config.yaml
n_experts: 12
experts_per_token: 2
d_expert: 576
activation: "swiglu"
moe_layers: [0, 1, 2, 3, 4, 5, 6, 7]
lr_router: 0.000535
norm: "rmsnorm"
rope_base: 10000.0
attn_scale: 0.125
tie_embeddings: true
init_std_down: 0.00337
weight_decay: 0.092
grad_clip: 1.0
schedule: "wsd"
Below are experts of layer 2 (counted from 0) of a mixture-of-experts language model. Rows are named router (the router's row for the expert), down (a neuron's output weights, with its number) and show model dimensions 0-79. Each number is 200 + 40 x the weight over its row's rms, rounded and kept within 0 to 999.
After each expert's rows: "comes before" lists some tokens at least twice as common just after its tokens as in all text. This comes from a sample of Wikipedia text that the model never trained on. Tokens count by the router's weight.

# expert 10
router,234,152,183,240,210,193,261,207,228,156,159,161,181,158,242,121,254,191,199,190,101,87,226,82,217,170,227,177,273,179,210,162,248,177,259,198,186,187,203,183,147,176,196,210,229,225,187,193,238,88,206,247,118,203,135,144,220,201,96,254,193,132,193,214,217,203,168,223,195,160,189,202,144,160,232,188,164,224,209,173
down0,172,164,137,184,181,234,269,179,221,192,217,181,269,223,179,233,174,183,166,167,178,211,144,193,232,168,251,175,214,207,265,126,197,178,203,239,160,221,226,157,205,204,149,220,206,188,125,246,203,160,172,172,228,183,127,204,215,107,179,252,219,270,161,241,154,212,167,193,193,211,193,159,234,200,196,194,176,197,232,236
down1,176,123,229,184,205,197,224,224,137,121,162,262,278,165,141,216,225,191,227,181,219,150,153,242,179,190,228,245,158,213,200,286,156,280,205,244,165,253,199,205,253,164,205,148,128,200,153,189,214,125,146,178,224,200,167,262,208,169,183,223,244,231,242,218,134,237,229,275,221,162,198,230,169,224,165,239,198,186,167,248
down2,123,145,97,238,156,214,187,192,203,145,262,177,239,254,146,147,208,253,186,153,150,214,179,266,126,177,217,203,161,188,186,263,189,163,214,219,288,184,141,289,230,260,169,163,207,186,221,201,211,218,170,230,134,214,181,229,206,166,173,220,316,110,212,234,152,269,192,176,203,184,269,260,214,229,149,128,194,128,238,123
down3,213,201,190,200,197,188,166,186,126,232,277,182,206,183,253,243,244,177,218,209,234,150,219,158,232,195,148,232,167,234,242,244,175,253,206,225,217,191,223,211,271,300,172,178,158,131,248,158,194,225,182,223,249,235,159,219,154,178,140,184,180,201,194,171,250,186,152,213,256,245,168,214,222,184,237,217,231,154,253,207
down4,201,224,114,194,155,290,201,180,237,169,215,144,281,262,208,198,269,270,249,165,152,282,241,150,208,219,215,224,213,155,192,258,253,189,215,176,188,81,187,153,219,184,186,217,206,160,225,189,155,251,152,240,179,186,183,208,233,232,268,213,166,151,189,173,101,218,220,176,217,145,270,201,171,214,169,194,172,241,214,171
down5,197,162,146,156,279,219,199,255,243,231,167,161,256,203,287,239,225,149,213,238,190,204,175,189,223,189,195,184,271,180,183,261,144,234,265,263,183,217,232,242,230,195,195,243,198,184,244,238,211,256,173,222,195,166,181,96,145,84,238,206,172,150,202,213,163,239,228,187,211,202,229,181,229,187,188,252,182,226,209,193
down6,180,230,332,239,193,186,218,163,192,225,181,150,253,186,210,123,177,197,148,258,194,182,176,70,187,181,197,191,283,191,137,257,240,147,225,251,170,190,119,172,148,183,131,177,200,169,235,187,182,130,194,170,183,202,198,276,211,221,169,235,220,199,205,227,279,215,280,213,236,135,207,194,148,246,241,175,162,206,172,220
down7,206,143,201,118,222,182,126,215,149,253,289,182,223,236,116,207,159,224,180,263,128,210,197,232,247,304,243,214,189,192,244,212,149,197,188,227,208,225,315,232,351,185,179,145,192,137,224,281,220,233,250,176,182,116,153,200,138,236,139,201,224,238,208,150,286,139,188,158,171,174,229,210,177,174,240,220,232,191,200,247
down8,181,215,157,161,158,250,253,235,184,211,240,149,187,175,274,209,255,175,231,174,146,251,255,127,189,214,207,293,118,161,170,169,173,166,184,159,266,225,240,215,113,147,274,179,169,214,183,154,149,235,230,229,135,120,196,161,232,228,177,130,184,158,187,223,192,166,178,153,208,175,131,247,253,211,241,159,213,258,180,151
down9,227,193,216,209,204,177,191,160,211,160,221,175,172,193,219,183,203,168,220,176,265,215,208,201,240,187,121,139,226,189,150,182,253,203,171,237,171,173,195,194,175,203,229,238,200,201,164,195,231,196,125,220,233,181,202,248,236,267,198,214,211,126,155,173,303,175,238,176,196,76,242,91,147,156,243,136,235,180,155,180
down10,186,216,173,176,179,207,195,217,220,172,248,191,206,191,293,181,180,163,136,263,130,236,250,210,171,220,208,174,203,217,236,226,194,170,179,171,302,246,156,262,247,170,188,199,115,193,152,195,167,245,120,254,207,192,176,151,133,239,204,185,213,180,167,221,176,178,229,251,159,198,218,185,271,264,194,190,186,204,175,151
down11,207,227,207,187,240,175,202,212,203,192,210,212,182,236,153,165,266,183,199,215,142,171,134,199,233,215,224,179,192,221,200,195,164,206,207,219,222,210,181,266,191,256,130,244,205,163,266,126,236,160,158,150,146,188,250,155,180,213,237,202,229,172,275,188,256,205,266,170,287,191,176,210,230,150,176,186,215,198,120,214
down12,236,154,231,200,225,228,238,176,206,159,255,182,138,162,135,160,234,185,182,238,202,233,222,238,283,258,239,270,201,127,249,160,208,195,243,198,251,246,203,163,213,108,215,247,177,196,281,267,216,138,272,182,177,85,236,200,165,189,184,168,91,196,192,168,201,243,239,277,251,196,192,189,222,189,217,123,186,162,150,119
comes before: " the", " a", " to", " in", " by", " be"

# expert 9
router,176,208,215,167,235,242,185,190,153,137,179,189,245,222,221,239,205,229,207,161,141,188,21,240,190,158,228,265,150,138,184,132,175,206,224,194,198,210,236,193,288,155,207,220,189,241,185,199,138,184,216,178,197,114,193,222,171,205,264,178,195,223,195,230,201,192,197,181,119,210,190,141,229,205,189,211,196,193,212,207
down0,254,171,172,258,226,171,183,241,237,170,116,176,115,135,181,182,168,231,189,207,182,184,225,142,120,171,157,191,219,201,168,188,226,259,160,250,246,190,202,213,130,169,121,177,243,138,194,207,190,165,138,187,214,254,265,240,193,244,301,230,248,226,244,188,313,210,163,199,123,203,203,306,247,147,129,266,144,253,158,233
down1,188,222,248,155,196,177,241,274,207,218,214,160,203,168,188,217,198,237,216,176,120,144,177,162,216,238,220,218,192,199,136,189,251,183,231,153,220,191,171,226,197,200,136,146,152,234,242,161,147,221,149,142,187,184,222,215,217,248,240,238,214,168,215,230,227,250,265,186,189,176,271,178,198,228,186,156,236,213,160,185
down2,163,227,222,188,208,225,100,182,195,141,209,258,228,175,228,246,243,184,200,225,294,173,249,176,204,168,221,234,179,182,285,224,188,242,230,246,211,270,216,147,179,226,190,320,184,183,215,150,245,190,280,141,137,215,183,207,161,86,179,158,222,243,176,175,208,173,154,239,109,216,241,184,240,251,198,255,173,194,203,194
down3,162,193,196,229,143,195,170,148,213,218,150,199,240,279,159,239,198,110,198,196,254,178,133,197,171,126,216,243,245,184,146,136,255,268,265,246,136,190,168,213,125,246,181,203,207,183,250,234,213,165,174,229,251,302,172,255,184,192,294,220,242,211,212,194,236,213,208,141,195,132,159,164,178,236,267,157,185,165,173,241
down4,225,187,243,218,199,227,222,254,180,145,205,241,192,185,124,277,124,214,244,209,337,129,216,161,163,204,239,188,295,179,175,161,147,234,211,173,275,201,191,183,201,172,135,217,230,243,227,167,208,187,260,253,167,157,255,154,200,165,172,170,204,192,235,144,335,222,165,154,232,242,223,308,146,140,201,181,166,212,157,209
down5,256,182,252,249,173,174,176,214,186,140,191,236,276,128,185,243,200,261,216,143,195,231,189,214,214,194,265,191,196,221,173,170,254,233,147,210,180,137,243,266,220,147,232,196,179,225,201,177,248,161,245,243,200,201,176,228,204,231,211,239,221,184,239,192,180,188,127,207,149,172,205,249,185,197,192,198,166,135,193,209
down6,216,209,187,213,161,226,247,270,275,245,247,181,139,152,224,229,268,212,133,187,157,212,141,201,196,245,202,140,177,201,164,209,202,186,165,265,200,147,225,283,274,176,241,258,202,173,174,187,279,136,206,225,261,140,165,211,246,134,137,277,149,211,209,193,219,240,168,187,197,150,142,198,171,217,162,237,203,167,215,285
down7,198,154,97,212,195,156,224,252,238,204,205,304,167,168,162,137,168,211,132,156,215,220,232,160,248,135,183,189,112,177,209,200,221,201,151,224,185,131,231,186,228,140,216,271,138,207,207,161,156,170,203,152,279,248,180,233,227,207,197,226,336,253,232,184,184,189,264,179,172,138,245,198,223,198,188,241,217,229,189,146
down8,263,202,289,193,208,149,180,238,229,221,221,191,240,183,173,171,191,164,258,204,201,222,208,210,226,235,234,167,238,293,278,217,158,178,208,164,204,135,175,177,204,148,203,165,241,100,202,258,186,129,259,228,196,206,261,197,216,207,168,184,297,151,215,164,207,253,171,160,184,209,195,241,206,140,161,246,192,239,184,214
down9,203,278,138,151,247,230,180,189,216,165,220,256,176,194,154,129,174,188,174,177,94,190,216,161,229,213,226,266,183,308,188,180,240,170,168,191,154,224,266,206,154,183,187,164,167,205,257,214,189,206,156,152,209,223,291,124,176,188,250,245,183,185,222,206,266,242,200,233,279,185,207,220,171,193,281,110,150,131,239,214
down10,257,203,209,204,163,218,232,186,203,215,111,181,267,212,186,178,187,223,245,222,164,229,231,143,245,180,224,213,168,139,140,158,215,152,174,248,229,149,172,161,119,163,238,240,241,224,211,188,281,229,261,220,263,225,197,226,171,112,182,271,145,185,175,216,179,259,248,190,207,92,192,253,250,213,113,173,168,268,180,243
down11,132,226,156,178,266,200,265,149,274,180,177,198,227,268,148,200,151,207,237,226,243,231,235,211,223,225,249,176,217,185,171,161,158,168,158,261,255,195,231,182,213,212,185,222,125,175,143,226,228,210,88,208,229,203,213,189,205,149,216,214,199,177,201,141,197,156,173,240,246,168,222,151,187,211,190,157,191,146,238,264
down12,238,184,181,233,201,185,159,193,215,156,227,228,232,245,234,126,220,185,197,227,244,164,181,187,148,183,185,190,179,151,169,253,137,210,152,299,200,128,193,188,179,212,220,186,183,182,165,203,258,149,242,143,192,168,162,204,182,240,242,212,199,274,197,180,231,228,181,126,165,172,168,234,215,220,147,248,219,179,199,98
comes before: "\n", " The", " He", " In", " It", " This"

# expert 8
router,252,164,227,195,208,164,137,187,223,173,88,190,212,174,186,233,248,227,248,204,164,175,128,212,203,179,182,194,194,138,246,172,181,192,242,242,152,262,230,233,240,198,215,235,247,224,242,277,160,193,170,318,246,259,146,196,208,171,189,164,165,243,222,199,206,129,155,197,211,238,144,246,222,106,182,194,196,156,209,128
down0,147,308,176,160,196,221,141,235,195,215,142,201,216,165,174,230,265,205,137,194,214,212,264,235,154,221,145,194,259,203,139,224,245,206,186,230,220,197,180,212,245,156,233,166,299,146,209,144,206,155,212,196,225,173,229,233,191,255,145,169,189,238,203,233,227,155,167,217,179,95,199,235,229,198,204,177,217,187,198,212
down1,179,211,211,194,177,143,194,258,181,112,183,218,211,242,144,262,187,187,195,169,228,228,187,152,265,152,234,186,233,215,218,239,152,216,196,241,189,181,182,162,232,185,187,276,135,242,206,207,225,207,201,232,233,163,151,211,192,220,218,206,204,135,164,194,208,192,125,170,191,202,225,225,220,216,157,197,268,182,158,204
down2,208,213,177,183,201,224,199,224,182,164,225,180,230,162,297,268,188,250,110,181,172,183,277,250,194,274,203,204,170,217,174,251,154,172,271,143,268,220,175,194,247,177,208,216,183,229,276,238,184,138,218,159,224,125,142,145,153,266,216,225,150,214,141,202,222,210,214,253,235,155,213,204,166,161,149,217,196,274,249,183
down3,174,248,214,171,196,148,184,237,249,219,217,219,194,176,207,202,261,254,181,215,279,180,146,298,175,185,124,180,244,244,207,109,266,113,143,125,172,229,202,197,125,222,199,255,314,194,283,183,165,157,233,151,226,242,214,207,202,174,178,190,181,193,256,207,241,165,174,201,250,217,187,198,216,102,213,232,179,209,203,183
down4,207,155,126,190,199,167,196,249,207,186,215,205,174,206,188,189,191,247,213,228,303,224,213,182,134,194,205,184,186,254,257,220,216,235,224,201,137,209,201,176,226,145,205,238,259,237,223,269,195,231,251,233,219,248,128,203,241,262,220,221,222,263,157,137,251,175,156,243,172,226,227,305,191,188,187,227,218,106,149,155
down5,219,175,128,202,259,182,193,234,226,203,221,236,151,166,192,184,176,220,156,182,280,178,218,220,144,264,193,151,156,223,148,182,217,198,209,227,247,256,252,150,220,295,146,152,132,221,186,173,177,157,182,173,178,211,152,162,216,248,239,205,237,247,200,267,250,197,243,200,184,175,229,170,194,233,80,255,162,208,226,222
down6,159,141,179,240,193,194,265,118,241,189,169,161,126,148,168,166,194,238,168,126,228,229,165,183,221,150,187,195,150,206,221,143,254,217,163,256,170,229,293,194,156,170,159,234,216,141,200,188,224,185,183,224,188,214,156,205,247,252,175,234,209,249,241,189,157,286,195,208,168,192,235,227,182,147,137,118,143,249,206,173
down7,182,258,171,203,132,163,171,239,191,190,198,215,198,205,220,212,216,156,193,151,168,222,168,199,231,162,219,204,232,276,257,299,232,210,179,251,196,210,221,194,169,175,212,230,153,266,194,170,206,260,188,211,194,207,195,263,187,300,181,233,178,232,189,160,178,257,261,174,211,189,208,132,213,145,164,132,161,217,247,209
down8,206,116,183,180,273,124,162,189,196,197,124,168,189,217,156,136,192,230,180,228,182,190,214,169,177,89,243,181,180,236,115,201,239,139,154,202,202,250,192,177,238,146,254,125,166,178,147,235,184,112,144,153,221,248,207,161,226,170,211,248,215,166,155,233,236,219,199,195,253,227,225,122,177,119,225,262,198,175,181,192
down9,174,153,246,223,218,153,261,172,262,198,250,243,237,158,202,201,177,197,258,208,227,212,214,155,190,197,242,222,209,210,220,196,216,227,216,169,179,158,216,164,181,267,206,205,204,174,140,258,202,278,168,207,180,223,253,216,199,202,218,243,186,212,228,213,207,249,147,189,187,181,137,278,130,169,157,205,261,200,184,141
down10,271,207,206,186,250,155,184,136,177,206,220,223,208,178,256,160,223,303,175,242,244,213,175,158,221,201,202,218,216,97,263,193,333,150,208,109,239,215,210,273,195,135,163,214,149,102,195,267,156,198,195,208,189,238,215,228,149,219,293,221,215,192,220,189,254,201,279,220,168,155,315,218,209,179,229,198,257,220,263,184
down11,176,126,213,224,240,179,277,205,100,244,203,150,163,209,147,188,258,212,119,213,231,211,184,211,262,232,172,174,224,204,209,225,132,174,143,271,243,147,182,78,115,255,212,197,176,199,220,241,189,249,220,241,249,266,186,208,183,241,228,232,239,214,153,230,254,153,140,217,203,157,140,256,207,181,176,162,214,224,192,137
down12,148,163,195,170,253,167,163,196,153,259,203,182,175,232,184,184,180,254,220,281,272,181,201,276,171,185,192,236,170,198,218,148,151,243,275,227,173,208,211,238,244,210,215,228,238,233,257,229,184,299,204,157,181,228,290,158,219,177,169,151,248,172,186,244,301,174,211,179,146,131,170,171,239,232,174,254,227,150,169,193
comes before: " of", ",", ".", "s", " and", " in"

# expert 3
router,166,183,245,193,202,180,191,199,164,246,181,172,253,192,282,197,197,206,237,250,205,181,169,192,241,244,168,215,308,195,243,199,244,138,137,206,188,288,218,194,246,233,167,144,193,155,211,171,178,165,179,247,238,277,155,179,158,147,134,201,153,208,213,247,208,124,206,224,168,195,176,185,156,179,213,236,201,184,161,194
down0,272,177,168,160,185,166,201,207,173,219,209,230,230,126,182,170,150,195,203,202,86,190,231,272,140,238,207,182,244,139,184,178,237,218,250,205,175,219,148,203,203,184,178,259,181,179,238,170,233,208,207,228,165,240,190,196,150,253,222,238,236,200,182,209,133,200,171,159,201,220,229,220,192,131,149,182,220,201,85,219
down1,179,223,211,132,216,110,152,182,202,219,220,124,220,150,183,180,205,219,182,170,126,259,185,234,199,258,188,123,214,273,233,200,278,127,195,228,179,240,155,273,210,259,237,224,237,236,191,187,282,164,202,199,207,256,244,233,200,199,206,205,233,102,175,154,182,191,200,286,150,157,243,242,171,217,201,144,237,157,149,195
down2,214,221,186,248,196,195,155,172,188,162,195,114,260,194,158,288,222,239,217,248,218,188,173,170,167,234,179,202,229,209,274,250,219,105,130,248,256,212,188,153,191,238,137,210,215,180,172,188,170,290,230,123,198,174,234,288,201,178,217,229,216,201,219,186,316,256,185,246,177,264,202,161,199,208,272,253,264,193,150,217
down3,246,242,152,167,192,207,148,242,235,178,145,202,209,242,203,200,201,250,223,190,198,264,86,193,225,244,193,187,220,189,216,186,145,188,195,282,247,161,215,194,173,281,207,213,218,222,186,259,82,212,206,162,177,193,253,157,232,189,192,188,169,241,206,167,255,195,150,221,204,155,237,168,252,213,133,180,235,204,218,269
down4,192,162,179,185,185,158,198,244,162,259,180,231,204,138,225,128,140,208,172,239,227,172,172,236,249,183,275,215,134,176,231,270,240,204,176,179,194,125,134,185,196,210,193,169,243,176,155,219,209,214,168,190,276,176,195,276,186,145,276,250,242,269,196,250,159,173,184,189,225,219,215,249,216,224,223,236,208,180,235,210
down5,206,204,136,106,204,211,175,244,189,231,203,206,169,266,253,208,230,233,167,298,218,198,241,245,135,207,218,183,164,202,145,191,244,239,283,115,231,199,228,169,170,209,220,243,262,109,220,169,183,198,216,278,155,134,221,161,223,145,188,245,273,162,213,245,211,169,187,170,172,180,249,218,151,169,155,299,143,185,154,186
down6,185,267,192,271,219,202,197,213,227,241,201,130,180,238,155,162,165,200,171,132,222,261,175,224,285,106,241,177,251,289,192,209,173,239,119,193,246,206,105,268,173,136,140,156,137,214,121,193,214,171,278,222,216,186,152,197,274,238,218,231,190,204,208,189,208,219,152,175,196,119,211,156,120,212,209,200,213,212,232,244
down7,190,289,234,205,165,202,156,192,270,163,238,229,196,156,269,204,276,291,147,189,177,178,168,266,232,162,205,207,221,197,206,204,196,175,178,208,241,223,145,150,199,206,285,159,214,185,218,228,259,131,145,139,160,221,199,203,249,260,130,187,161,262,261,223,215,178,152,241,206,209,105,127,207,129,144,257,189,199,249,177
down8,209,216,182,242,210,200,221,193,245,324,166,173,277,193,180,193,170,230,242,174,114,197,229,196,105,193,209,229,169,193,246,203,156,233,193,195,221,146,187,157,226,212,171,183,192,189,257,133,182,215,283,222,242,247,194,285,208,219,162,193,256,143,226,302,268,211,160,179,169,206,223,220,205,160,175,205,205,189,174,268
down9,119,200,187,188,139,279,223,280,122,205,213,190,191,230,204,229,199,187,166,151,219,182,199,165,259,253,219,193,174,240,153,169,171,184,159,280,192,137,162,188,223,234,246,229,170,193,213,171,200,159,203,216,170,190,163,227,239,213,219,273,196,156,154,240,248,188,213,258,260,222,183,190,228,209,282,176,224,208,128,191
down10,229,217,229,194,262,261,242,220,220,168,177,263,233,253,163,212,201,199,244,217,260,223,102,188,225,216,204,149,123,237,177,205,174,250,226,208,233,180,185,167,223,169,157,211,249,173,267,205,163,214,185,226,200,240,219,227,190,175,237,213,274,195,199,208,296,158,161,154,181,241,249,164,234,212,224,227,181,243,203,221
down11,228,257,167,149,182,181,138,217,179,226,146,177,179,262,125,221,203,222,298,217,200,200,181,186,178,234,177,136,225,231,169,139,146,225,171,141,191,165,163,221,166,254,219,160,161,196,177,221,237,292,180,151,181,211,260,245,180,150,238,267,164,228,152,230,188,172,179,213,176,271,198,318,167,172,192,228,191,236,209,184
down12,225,175,149,212,239,199,211,191,196,242,187,259,176,146,209,241,232,179,140,213,291,169,179,194,129,235,300,241,228,218,254,157,226,208,175,257,165,151,191,98,232,206,162,226,161,209,233,204,221,189,212,167,206,186,201,197,208,184,234,163,86,203,159,157,224,177,243,179,255,245,180,192,218,144,212,170,166,221,143,254
comes before: "-", "|", "\n", "==", "The", "==="

# expert 7
router,193,166,174,195,203,238,194,157,112,198,241,258,198,155,238,179,226,212,181,173,227,207,216,208,236,209,200,188,172,168,221,219,210,283,183,114,207,251,156,208,234,135,205,210,172,180,171,200,150,137,143,281,191,275,300,168,254,163,143,162,175,217,217,238,196,215,238,137,214,154,151,174,152,250,127,241,171,172,199,200
down0,199,170,189,149,187,231,238,213,140,159,167,117,169,176,164,165,198,227,187,247,264,199,188,181,234,172,204,181,160,226,181,221,165,232,191,196,123,128,178,242,159,168,167,204,264,172,180,187,178,279,164,161,204,225,190,221,230,148,188,195,247,201,218,188,233,114,173,162,257,182,212,185,189,187,214,232,147,218,219,152
down1,256,169,181,174,213,187,183,285,186,141,220,163,138,211,212,202,177,168,209,146,171,214,242,246,143,212,209,204,187,134,187,188,152,133,215,247,191,247,273,243,193,272,158,249,251,222,156,202,132,94,195,217,235,156,192,233,190,218,202,196,189,216,260,182,277,182,213,201,223,238,203,278,202,195,251,262,200,135,190,175
down2,173,191,182,202,167,234,215,234,253,173,220,222,228,127,175,150,135,204,163,241,112,202,222,186,253,255,253,250,170,200,197,184,299,192,218,267,202,215,205,197,169,235,183,179,227,224,187,210,240,233,171,115,163,189,242,89,252,179,241,178,268,200,248,188,183,135,210,176,133,169,177,206,149,143,180,253,232,182,190,114
down3,189,213,281,203,160,114,177,117,257,181,222,118,216,170,197,169,142,118,137,134,213,105,169,212,242,199,204,127,214,250,194,229,223,213,214,278,202,205,220,164,188,150,230,188,199,122,181,185,233,283,206,165,266,275,191,275,215,187,245,196,240,223,168,105,258,229,187,154,203,253,141,159,179,147,318,186,147,180,245,273
down4,182,221,146,221,141,198,242,209,200,211,181,226,193,184,183,231,193,173,153,171,182,255,142,162,244,176,201,188,201,232,190,227,232,301,204,185,210,240,209,163,201,206,92,167,169,192,249,220,212,124,238,121,121,184,242,240,234,175,188,177,189,226,193,212,211,212,201,208,202,190,246,184,248,217,100,257,283,216,243,211
down5,167,178,136,203,195,184,288,247,169,164,199,170,255,287,266,204,222,242,194,180,216,184,219,164,198,193,177,199,189,186,270,233,223,261,185,185,216,182,230,241,206,226,202,199,63,181,192,189,245,201,163,206,176,209,234,216,185,223,205,197,198,213,216,193,202,173,247,175,224,264,174,153,174,160,155,217,151,186,187,219
down6,264,200,178,206,209,273,197,224,250,164,264,282,167,218,189,206,288,199,187,225,189,206,189,133,206,194,198,174,216,179,244,225,190,253,162,276,201,181,181,212,211,186,243,288,157,118,250,166,136,135,111,153,267,232,276,219,260,280,144,217,186,152,177,168,225,216,270,186,239,189,106,218,192,173,177,290,186,209,300,208
down7,187,179,113,187,271,185,245,282,118,158,256,161,199,203,134,162,213,157,201,176,148,201,255,212,237,212,227,218,178,226,213,213,239,252,205,256,253,160,220,161,192,179,201,173,275,169,151,156,319,207,166,173,197,203,243,285,216,193,248,228,166,203,191,165,175,187,129,216,257,126,109,198,211,206,218,241,205,167,254,214
down8,250,177,230,189,229,187,132,234,228,184,165,161,251,218,184,198,289,260,195,220,202,248,157,228,178,246,208,191,240,228,272,224,236,227,209,104,135,161,233,137,256,148,228,223,196,173,160,223,265,137,272,173,243,142,226,209,216,161,333,204,238,233,192,164,94,191,254,185,137,143,187,250,255,213,212,115,192,194,206,219
down9,213,202,243,202,191,134,145,192,170,219,160,185,167,238,226,186,188,222,207,197,274,151,186,235,216,200,205,166,162,162,210,127,226,231,233,158,233,77,242,146,226,254,186,226,104,162,167,239,180,147,195,219,178,136,262,193,221,151,133,172,200,191,134,270,147,216,258,134,220,175,220,192,198,127,218,254,221,208,141,197
down10,124,147,241,196,237,268,207,139,229,246,214,178,228,146,193,220,202,229,197,148,160,251,186,205,249,239,113,224,194,209,276,196,232,212,146,168,173,252,202,206,179,201,147,206,184,165,179,237,240,211,182,261,229,213,257,208,271,136,203,205,195,222,303,209,194,163,234,232,198,226,205,204,166,187,217,207,156,203,154,199
down11,244,127,280,253,185,202,150,249,260,217,236,145,183,195,220,192,210,224,237,194,303,158,227,225,153,184,167,200,150,225,252,158,211,169,229,190,224,224,212,206,128,178,178,219,204,219,178,179,211,224,340,179,144,139,243,228,279,147,176,158,244,224,291,163,223,156,274,193,188,172,216,186,187,227,224,203,208,168,187,201
down12,155,235,196,163,166,192,178,170,181,125,153,68,208,188,197,198,317,175,266,273,244,140,173,189,176,218,205,128,219,220,201,221,206,228,193,232,176,222,188,257,197,260,178,186,168,274,151,197,189,161,207,171,187,192,192,196,189,155,199,149,180,204,245,187,215,262,180,224,183,264,182,236,109,275,125,219,242,257,139,158
comes before: " |", ",", ":", ")", " he", "–19"

# expert 11
router,213,184,184,203,227,192,96,233,226,244,176,187,175,208,265,143,153,211,229,283,199,211,256,182,151,244,269,199,179,199,171,242,227,270,243,238,206,167,223,209,220,237,154,237,202,101,209,198,192,120,182,151,222,173,174,237,169,157,136,130,180,180,239,275,179,153,201,242,157,257,249,188,211,206,164,211,140,265,138,192
down0,244,187,230,207,232,209,170,159,198,119,138,198,176,167,160,154,214,230,178,127,227,171,203,171,227,218,145,185,258,217,215,194,225,239,257,227,245,210,217,172,204,204,237,171,143,147,217,180,173,156,213,187,172,256,226,198,212,188,200,215,137,188,217,171,246,210,260,180,223,220,204,139,151,230,227,164,219,153,242,284
down1,220,263,145,186,250,191,229,247,202,238,171,196,123,273,199,186,210,152,183,238,284,201,188,160,181,228,198,220,200,176,138,234,215,187,212,160,240,184,222,133,207,221,164,160,183,260,252,211,168,203,184,187,190,274,197,179,173,195,211,301,159,245,213,207,280,107,263,191,208,203,139,158,159,228,203,229,203,153,134,227
down2,191,195,164,213,154,160,236,212,156,251,273,120,196,289,224,190,234,230,167,190,178,212,264,256,168,196,200,193,225,124,264,232,207,250,167,165,201,221,234,293,207,163,118,146,230,196,191,198,142,260,201,173,235,184,166,209,161,229,216,201,232,231,176,260,142,207,228,242,166,203,133,146,239,249,169,208,212,200,244,239
down3,114,210,216,172,238,201,250,187,154,199,105,208,158,160,238,153,153,191,173,166,183,221,165,112,211,171,225,207,233,142,186,233,191,157,150,221,212,220,165,194,179,108,204,214,154,161,138,205,226,237,185,181,159,181,244,176,228,248,180,136,183,217,112,203,250,280,182,208,210,162,221,198,254,194,212,213,159,164,106,178
down4,240,196,288,243,213,240,241,158,173,212,165,223,214,152,193,246,247,210,215,206,146,218,129,226,180,223,211,196,204,170,162,205,228,250,213,269,184,165,238,218,116,260,223,222,152,219,257,188,249,155,100,161,220,210,183,165,168,217,207,202,199,248,145,242,205,200,130,167,211,227,231,210,255,206,267,210,199,139,184,255
down5,180,157,132,161,212,211,218,241,217,201,223,189,152,227,245,239,218,215,175,202,172,217,204,130,193,273,241,151,269,159,244,217,197,144,237,195,192,182,138,158,217,217,233,239,169,321,184,231,262,170,192,246,160,160,236,176,222,227,188,233,190,217,197,188,165,267,207,197,291,216,157,231,135,117,238,153,199,183,154,252
down6,175,248,134,188,204,223,75,209,183,254,233,175,230,178,177,183,247,127,279,155,210,255,173,167,146,213,222,129,200,167,202,196,245,210,206,217,179,202,208,163,150,117,198,129,208,235,192,190,217,164,196,240,192,149,215,173,199,195,222,185,255,247,255,188,266,127,291,175,222,192,135,192,175,178,186,205,207,180,177,206
down7,193,274,231,236,161,139,204,194,189,214,130,187,246,287,196,235,207,169,219,171,224,194,169,205,206,170,129,209,212,172,134,184,239,104,137,284,282,216,238,204,242,192,195,203,206,231,176,249,186,103,306,159,212,257,176,206,184,218,226,187,151,193,146,225,194,208,191,171,221,251,212,215,198,215,180,154,143,172,269,194
down8,110,187,147,239,122,223,169,109,232,256,215,149,198,120,210,218,181,199,225,120,158,202,191,198,242,210,223,218,200,183,239,233,169,227,194,260,272,246,174,175,197,266,200,256,157,193,250,120,155,207,197,152,279,156,230,180,178,160,211,252,202,180,194,196,213,226,200,189,213,225,200,153,238,153,186,183,185,219,230,216
down9,113,199,186,245,143,247,248,198,249,170,187,203,128,246,144,205,230,191,180,215,200,131,219,176,138,187,155,223,164,279,182,245,229,201,169,205,252,180,130,224,284,245,152,190,130,207,143,175,258,196,184,235,174,196,157,201,186,190,172,202,172,192,197,186,196,133,203,162,202,234,254,189,204,223,218,130,252,234,237,237
down10,272,265,267,225,200,241,183,162,236,215,218,215,168,152,192,168,171,244,273,151,164,210,215,182,141,231,208,260,168,240,234,243,208,223,218,220,166,217,128,244,198,243,197,210,154,194,183,200,211,153,159,198,189,224,204,269,219,254,205,125,275,197,198,221,167,126,240,142,269,192,270,193,137,153,233,218,225,204,237,253
down11,152,212,275,249,244,239,170,191,244,231,211,189,162,255,242,217,253,173,210,152,195,227,293,227,224,152,174,127,264,280,204,236,236,172,219,243,242,217,106,250,127,255,195,177,224,195,171,196,177,201,223,200,167,200,203,161,207,194,168,135,168,209,259,191,190,231,188,226,240,166,122,181,147,203,193,146,196,188,250,220
down12,228,203,200,205,201,219,206,236,207,224,251,210,198,165,208,219,226,198,174,267,204,195,213,197,141,213,195,187,114,251,258,230,135,187,85,152,206,200,202,216,222,213,218,177,149,258,193,250,214,257,264,189,199,177,160,253,158,166,291,160,155,267,90,205,244,173,182,208,297,262,215,127,201,217,188,156,164,176,243,191
comes before: " |", ";", "th", "/", " km", " m"